python train.py --vocab_size=2048 --norm="rmsnorm" --norm_eps=1e-06 --rope_fraction=1.0 --tie_embeddings=false --init_std_up=0.0309 --decay_fraction=0.59 --steps=5550
Below are experts of layer 6 (counted from 0) of a mixture-of-experts language model. Rows are named router (the router's row for the expert), gate (a neuron's input weights, with its number), up (a neuron's input weights, with its number), down (a neuron's output weights, with its number) and show model dimensions 0-255. Each number is 128 + 32 x the weight over its row's rms, rounded and kept within 0 to 255. Numbers have three digits each.
Before each expert's rows: "raises" lists some tokens whose logits its average output raises strongly, later layers aside; "comes before" lists some tokens at least twice as common just after its tokens as in all text. This comes from a sample of Wikipedia text that the model never trained on. Tokens count by the router's weight.

# expert 17
raises: "s", ".", ","
comes before: ":", "al", "ation", "ment", " of", "ed"
router:166125096154127134085072111077169129120077044106125099081142131103095156200127176176120119144137131133171127179153169094176160207074138151118094120164160100133137132164086191133114137062185057161095131121129097079083167067180110151134159116143162137094155097138074077045119115104088095117126131118111193116173169113107135118093086162130112080171088079138086081152111138164160170145151124120117136108119099106146178166133150088095127132120105155172112108174125176148145073165088112070108156111088159159131143127136203110116120155094095079153126154130119099102110108130051147153129153152054098146084160137163141136072117127134094091146103140144083104127092128123142152110188114097165122121126138136165144137152117175132147081144150134130105186146116146185126152129123203
gate0:090141145150136120137143159092130184121144124164181076115141103072136131176131138175124134163094182095104097134160132108143146143115156148193077102157154109088147131098115080093139140097145094086107203163171107140085073064170197123167140165151147139115141125155161113109146105103168044108092134159125119149150136123092135131180083108121135097136153150129103150132046130091154140104110157172145102102170109150127117183105094096108139097080134129121111084199213087159122133114131172110135116091094113119200124084114159112173132161064146132080080121184081030168133193150164125103093090153174125146148138113120141130143162144131139116122077125171103151123090081152174101130114061140114100152186160165134167157116129119154126152129138190104159172105072071136154092131178099
up0:106155118105139146110146113121163133137128123121139213157142130155135088129167135136144113097056129213126191100112064134091146102135122138074159113047158140173081119092136089095136148135180155120144147106175150110124170141092103073050127175222148130150147071126124168072179093134107193128172194092108115132139140136134114101080135128080140140083151160118153102090127127137118075069114137076137161094136167138163136138144134082078115087100117164163097155095083061197134176145132101092133142163151132117132130151121119093118098112201099121176162109090124214073188079102130158135127177186097137137136121105086139117141117117153125054133192153082120117125119095130115089109120136132171115057088086105154090134128096183123138135111127122131144158106136118121087137103121083
down0:120056125152148109102163129148131101203137166142065120127158135106123121141152175111120118177124123140170160102153092096143100115148103190171128147154075138134084165126159167122105132093172117123109110114113082152126097177147120106089121180161138160121146138221145138133151154152096138160138120119080134083079125079178107162141083173118122072145116105062180123142119145171154084137155083138151179144121143132126178156096138098103060090203119183169160124102116164113160113106128101144144092167154156135118113086147101174165122152128107173076112141119109122157085130085114090139109168187185167155164109125087127087098164116152102147126149135149149171114114161160131082091212081152132100152151129160142074074157134160119134102185095062086096113147185147145046212111097181
gate1:105074104153090157092118117133143157117162100176129179168112151100128167158103117083136165070103122163110102161079131118069144089130177129106169136085110135155145081165145151111148135052096128138115110086162079158136158127144160142161106122119106158232153188107146137050169143084085135101164143148122081133095107058127132122152119093087196159150148094111118165133170166112160113196103151142159140124102163093108127171133131127123078119119185122116131121089081094136139140120101097115111099123143117114161164094152090129154104141135066134086095135128032151091125198093143071142165154076136069126120166119119154104174146062150117116178160146119132068190143119047139133132199148190124150149148173177140092171142136160150153154082124114124092124135130119135119067116118068
up1:153176133112132154114081130147144182065122132110075080062168141136077148116127143147157105105154163122154118159135156193128047154156117075076156118154164098113105069134115145171128150174140113095085103149138119141117132164141087064133113113185136142152109060162111073106140130159120106104105142123064177132143105163100098103225127143119150192060147118148112139081120132151064106122162183117146134148096135175100117116133122152157139140109112144141164072150145170133062118132139135114081181143163130104110052144117141116134077093088129159129075096084177164159111082130122112174101100141145090175166131120126115136132147087141071137088152211079100161062121115134141124125169079144172137105173120148186132083163102161181091173198099131122118193135137125117133115113142175
down1:123100114168141116112149111094188112061096144107137164110157101147137124128129107172144129074181141162083072127132088143115172164123146084056127150198103087093086142081185115153143087078130070068113186147166123138144124137146168093135174117097119108131105115138113114114115113122132149161118149142171080131080139101140089161166144181189053168071188127103106164148166115155090134111156132106045100136135093173097132144133121051139149102138099097139086174153149152131084175155120152117140157090081133126135180170133098105145125077120139155192136152135161171132144085103134142151125058106098096182130168175141079101048117105079115026128199112144146172069131145147127154085160111106156100119114168124109153133142142117185104182134133105129103128129130111064134121136118110
gate2:153159084163076082106115188158174149056138165122149143100162176106116125150116117175156176078133138136141123126094117121132105111139095121113094129118190171109138144140141138163125109171123112132120096141112158115104121062166153164066155159097112136133146165125113161073108093158138100173173096161128176147180140076120110149126213071108136151166078122131160113125080165121131178118076097159148108148175166107105102078168100102100163118147144164074124133124107147166099128138120083095160190191125098141137097121182135146121085103085137145181124217124185144098140035117108136147138083112082162111160079115096052118108130132120109139102112072075177110199055170101199118151155109141141084163151109103127158144131125179117130152157168061117115138175110111104127146109099150
up2:093120140099172116077155131111148104147099110141085138150130057131208095120090123102125086123138111109098149064172108119133107162139169142118169147177080130101163153113159095127159136155138141123153151102132100155178184129094072134129091114182115117100059075110116145104100186125117167156137142145139117080097110167097146139129111097107090130122136140123091163151129121126083071165128133113129136149079108211162112112104176175133132122116128111179156168153127112107177136118138112156092102091154119111130146125037112116125179165119119155053137117151111127087127141161143071155085129103155085139134166122112191111109138114095139108125096112207087205094207100210053180118093102106141191160129093133067136071118108135151153159163102178186097087046075119101133120111147135
down2:129111140175113081167051137102106086075127069066117141058138100104149116150150162139161184134036068114100156092167083138136088189162120114125143089107092115140157060172102071081164151104141117113164115175162134107105113163139048136133127158140114190130186105113116135125104101203145118152209128127106114086124122110090166120094090088132103093139145120085166135079147185085103133128101089111140106101059082156109134117110138132132127099112105121123108128057086135107072175138128056145089166125177079160151173152176152126107097100162105167186113174153111102144104097098095064142108154085104152106066110157159112105171122162153105133150105096099141175113124106090121173121135078156124125116118146142139136160173142142194114189124086131133113121105146129125168142106124145
gate3:148131155137176090163158059125122136179133141136178141201167123085151131125096109133080180149102171150152150131161121146143107152094121100133075106076058163135157060124110136128157095093157126117193105159162137167167121141085126175140138149173125147169155154134084161098164130125133112144101127183133103183115060097135144163133106154109134110186137131090101134120157174104204096169107123136094093119132149078088139189153173115147109126118115112118125077108099165130135112123144113125176109114092063077179157113096099163097165140167118084133095138158187145120129067167119164080162117127127079192192100131141121156170159156156169123145146105096098235136080132115214142146120103098172115137172163104166062138183164115163166123139079177135074125119123132134141161084140114
up3:167143139088165162149114090118145132147146131122131117159196099120106122124081192125071155095092153163175125147164121128141049146165000085133110087094124129122104098116083133138153132085095145118102039135151151212131127138063103197128193149155105128111174152130140135124115131139088152101081161126155077141134122080137140128097099177086114144113116130092115202083152136091138074180127137155157118137106183133122133151163172099126140195147117150135108140130094091092083103092147130091139123112098131090093166119099146150082138098172074082147140107136133174153136094107145145145131146147092114187221094133114183130145122127181165082095125080121098134124095131124139129148168168161164120203190135153134067145145174122146169133097090132122111093143087163120116156147084092
down3:086105113119190094086105126122104143204110148089151155153155152139102123124097183106119076189092134157129133106176102115147107184136114076156159094166105079128164122077091155102098154135168148134145096173147109105156107164047122112148152045107116207107096133084142079126101136086186106107102152097113054199144147113114139109105078119162109081168169117067068149106193132094112133105132125156160049112071110106120113109094176105127119158118090178061056142148126136098174109109164122093155166124145078094163119122174103151128125105149114109099145074144120108082098109105144148148126170081153174156152092101158126190124130128140132163137108152164133137128100143086163163138129101122136135161110119153130131128133186161124141111127101177089117125170115075145072043158097078
gate4:088084118151117087128163127096154151180086101092140118145176116128129129154141157089094093095095097162111160138083147113108139179145106080167150099101131115076081084107147129114219100109194159077127087136048127139134100133133188147147130159125089132139110063106085102159120128069095192161087115117123130099171123091093135144111114137111154111103156148153121145158174126033176148179077098157129144118157152161079122149158073125150123145169134053103143132064121156102162177140066140151104133097101091135113164123108149154097109089184117065110151131144123088144120132142103138078151165136052130130117117120150173078069167118128135168196109135162165058125104091183132062099104129075182131168082100096170143092139131118089113101103181131092154102098159161138140113147112142
up4:102108099051173082080145148078080158159147188158132131209129182112122144109114157115100154057145120200144115112150083088153084067105132121073136171130104094149089105131099167148204091112149137143111163118174113086145116148096064165104186082177083131123159098067127086058090079174131123162139128145163132136141170100165158141179112138186133099134140171127053136191136107139089118108118139135142140123169132167076079137145121140130113156172154145104118142119076122131147083117133100052156134093135077125148148091105161110142153125118124105150080143139125100127146110152123179145157140147082083123122125076115175155175061100138137110081095138137119115158112163131136121114111135114155114166101152193168134145105061158173126205137131118153135134149080076139137126199131182
down4:124099109096130112155149186088116101071143167098151113165193093125102118159099113131127133073111125100094156142129156087107088120103180114039095193096179136179123146158137134144136123125130128110086137075203106109092109113074152116155094110119139146141151134080116127122125107193135092109124133164177137177138090109167170129149142083111124103084075133135056100127142123086097084169109191149132113177105172079108081095104100092160128137105119131117113135156137140097098049087143158120117127166131128096135112069080166127139150158077094158146206117103045100141154090102180136177074120140155119139110088161022150069114132129110130148191133101069190140144134115118142159174122150116111131082122155163159144139124110091203106116155098113078116111134110102202136118158098145
gate5:133119132162139117117082134105109143107118125115152131127169141129069125110072122092109169054184124112141080108207142187143123099199162082075145088117113128084091130179134174112070124164159110133089136150119136143131102157186156062077125149093109147081180169116130183120172114096138099149145116182130163115134151099113159100144150119123142115162146142082165181102146162177079157095134063083082081109131107149078196130039114099108045127100089102132122163144127148109145180109095173123111134118119160165126121170068160107107091086097181138113112071124165159151124161097101111095132107136124121164116164152131081087132083127083141082124122160110131056097174061101118159118142086131145123131123082101127138149188160113121150151064118131096135121178111126145211098112134170
up5:103120138156193144134080169107102124087112102101132138106105155157134139098114083103138155115161082153150060070138158066125087120108132154112181114140093120180150118142184160206129132134103151150121138112102128135220147162153070100135126137087129174069161147053100152139200118099078126112063166204146153141134136145208108154163181126139195143095149158159077124056175106160132094086139118165100103128157120123093173140060145166138109132099160108171197130150140174061156157124104134110140081140132175065099133155045100118123123134123123089153138091132134163149143165177123082147130123147112056182104120120145115155136138087117121085110146110172101126130152105069098123138111115087135118075152141134171103127172135143124179143118168167188149130176138110159151122116145134
down5:163157122144118109098133129205113105115153098136153134112099092119134124111117163124168067100140101169164075191156123101139071120136140034097123166085107131084116055105129148136126116066155159121128105114086114067098111133121169075102123171088121139133132074110158093157174148109140116116081150138159126078105152119173107121100062136163101152133111133094146082159128148123148181095110145066130070156113154126152093136087080108155153075084147180168119243163125106110138150119116102088173141141070152128074048092116124163117104065153128065133156095159126130138089185116148161166089096099136127118135072175121116112085128147129127123115142127124121145107150126126068147092062099108096124084170115118114110169132161151223130157141178140097097098162125139089177153156181153
gate6:151183078138124114121110132087171117128079130130208087148090130109094182125148165152118107180074093164173111093190124155108180119077098127158128174141143118097150155069067087165088120082144177153179132126116097133114122124113093085141139187155143098132164138084157111102144059115088094077164154142108121150081159042140141165180105097155194094161153169119119121089084140119086120143115142145105120163154096093132162199158050100096106068134147152159075136085141106172176126135160093096118130160154100123107079174125133136095110166113094128080172074119147134147124152131185169090108131140165134162093154125133125104105159123147152147125143132092105094072070124143115117129127097121159135133157122080160195150124156126134102095055160101089179193152101118156087130143147069
up6:163094097154089127144106146116130122156107165115147113132109129113126176129140105141092142139127100156096106176127135137094135145151090138142177178143132099149140088095138123172143104164143137171198094147136108140188147127125132106140089082174116142172143135113210055116207088143061080132176103093116123126097111090156118182164124053119050130158090112138151109181092157119126149167126167113107124124233076144130108155151129156154131108112132178113137094134131070118195173195165130105184138108079126114165134165125132100112145152043100084087072094150182106141150148151107143107092170158124134100108152101105157114131112079095211170108139127104107139082082156105112167113159118138159141154075190070155139107119124098074141114164132175121119115186179125169194123161138090
down6:120123083155074064100125185160115152147139140138142133132124101085086156120133063123122149138122161167097090105189084119195118170148065125088118102123069094108145173121141126148147133139153144170139057124134160151126127160122121138187127086126095128139152092056143178093177181095176163122177095118128113186101113185099149108148082074178072092173148104152066092118095203114147107132154122100100130088161136133106091178148131091111092148111136167129157084130166181148129082174125107078147189137150115136056170146095070141150143171097151127169172106121117100069106130160121143170105150115138122093074088157120116161146144107176104094108121077102099152124073082105142114187111161082147118167088077122094139146154148164188117157123149140130127094137146108141164071180129180
gate7:137100175137093129161158116111156152124130140113129136127118048077111182117146153098128159139090080161171128105154146118194229110103104145172041077140095110139151118135167125115180148072119132125171098117096126118141111154025156154113124157168149073145088115045147129125123144159134105146153122180103086187158173066113125117117123125114127106130139132166095120226161121083163151093165163139091187147105127094095161177100113079143122165147111112108131064147076112079160121143160144124103104122155144131106112118119108108163107089090085125193144192146102124151097153111161063145133106180107118147184104132112140109138179122120115076101106114148082100089121083157092129094112114125123128115175131141132167130154148101111114096074061126063172169067131151161095174106140096
up7:123109138113115105067157175088155144075173167149081116089150047113155113142137138145068155169135142162163130144138099085088146110059207139167142078135135186149144117149170114108142153103082105165171139109111122109117085117180146164112132116070142164150154154048131142050105100150142185077128135172149117175127119098132134133147132108129111066167114157131147143107116173172118205132107087131138095172115181151152204140070202110155089115092132138111152081137111138110121118116091093101184141151120093064160070156182093164121112095118101193137138133104120148106096073145149037098118125147108102111134132112147112101163153180164120089141143177100107175108117099092132106185136077151123137070148123158129150100141183132134164092063094134134130149157094158126078114116117147
down7:134130212142127138126142123148184131110127160118076163125144228169125111100143128123128072105116141066157161134137147134072117131149112070126114110098131089100091129126107111113128135112103156127122171148145180053151137178090093125121199161194102122116109123133160111134124172158114121097087190164086141160130132045175090124110130127084085092121109123119048129165150143150102092119175151172141100164124182144151103140135072091164119092127115198064105115148136105103096161109197127100143120127160132133157118173139176095165123126145067116104112121156114163133000145106171114129110183145118080160141161142101135133184173125178101164104097111136101160111127163129142177081120158104154091110097101198147149160143109124164162132115133153112132098089077061095121158161175092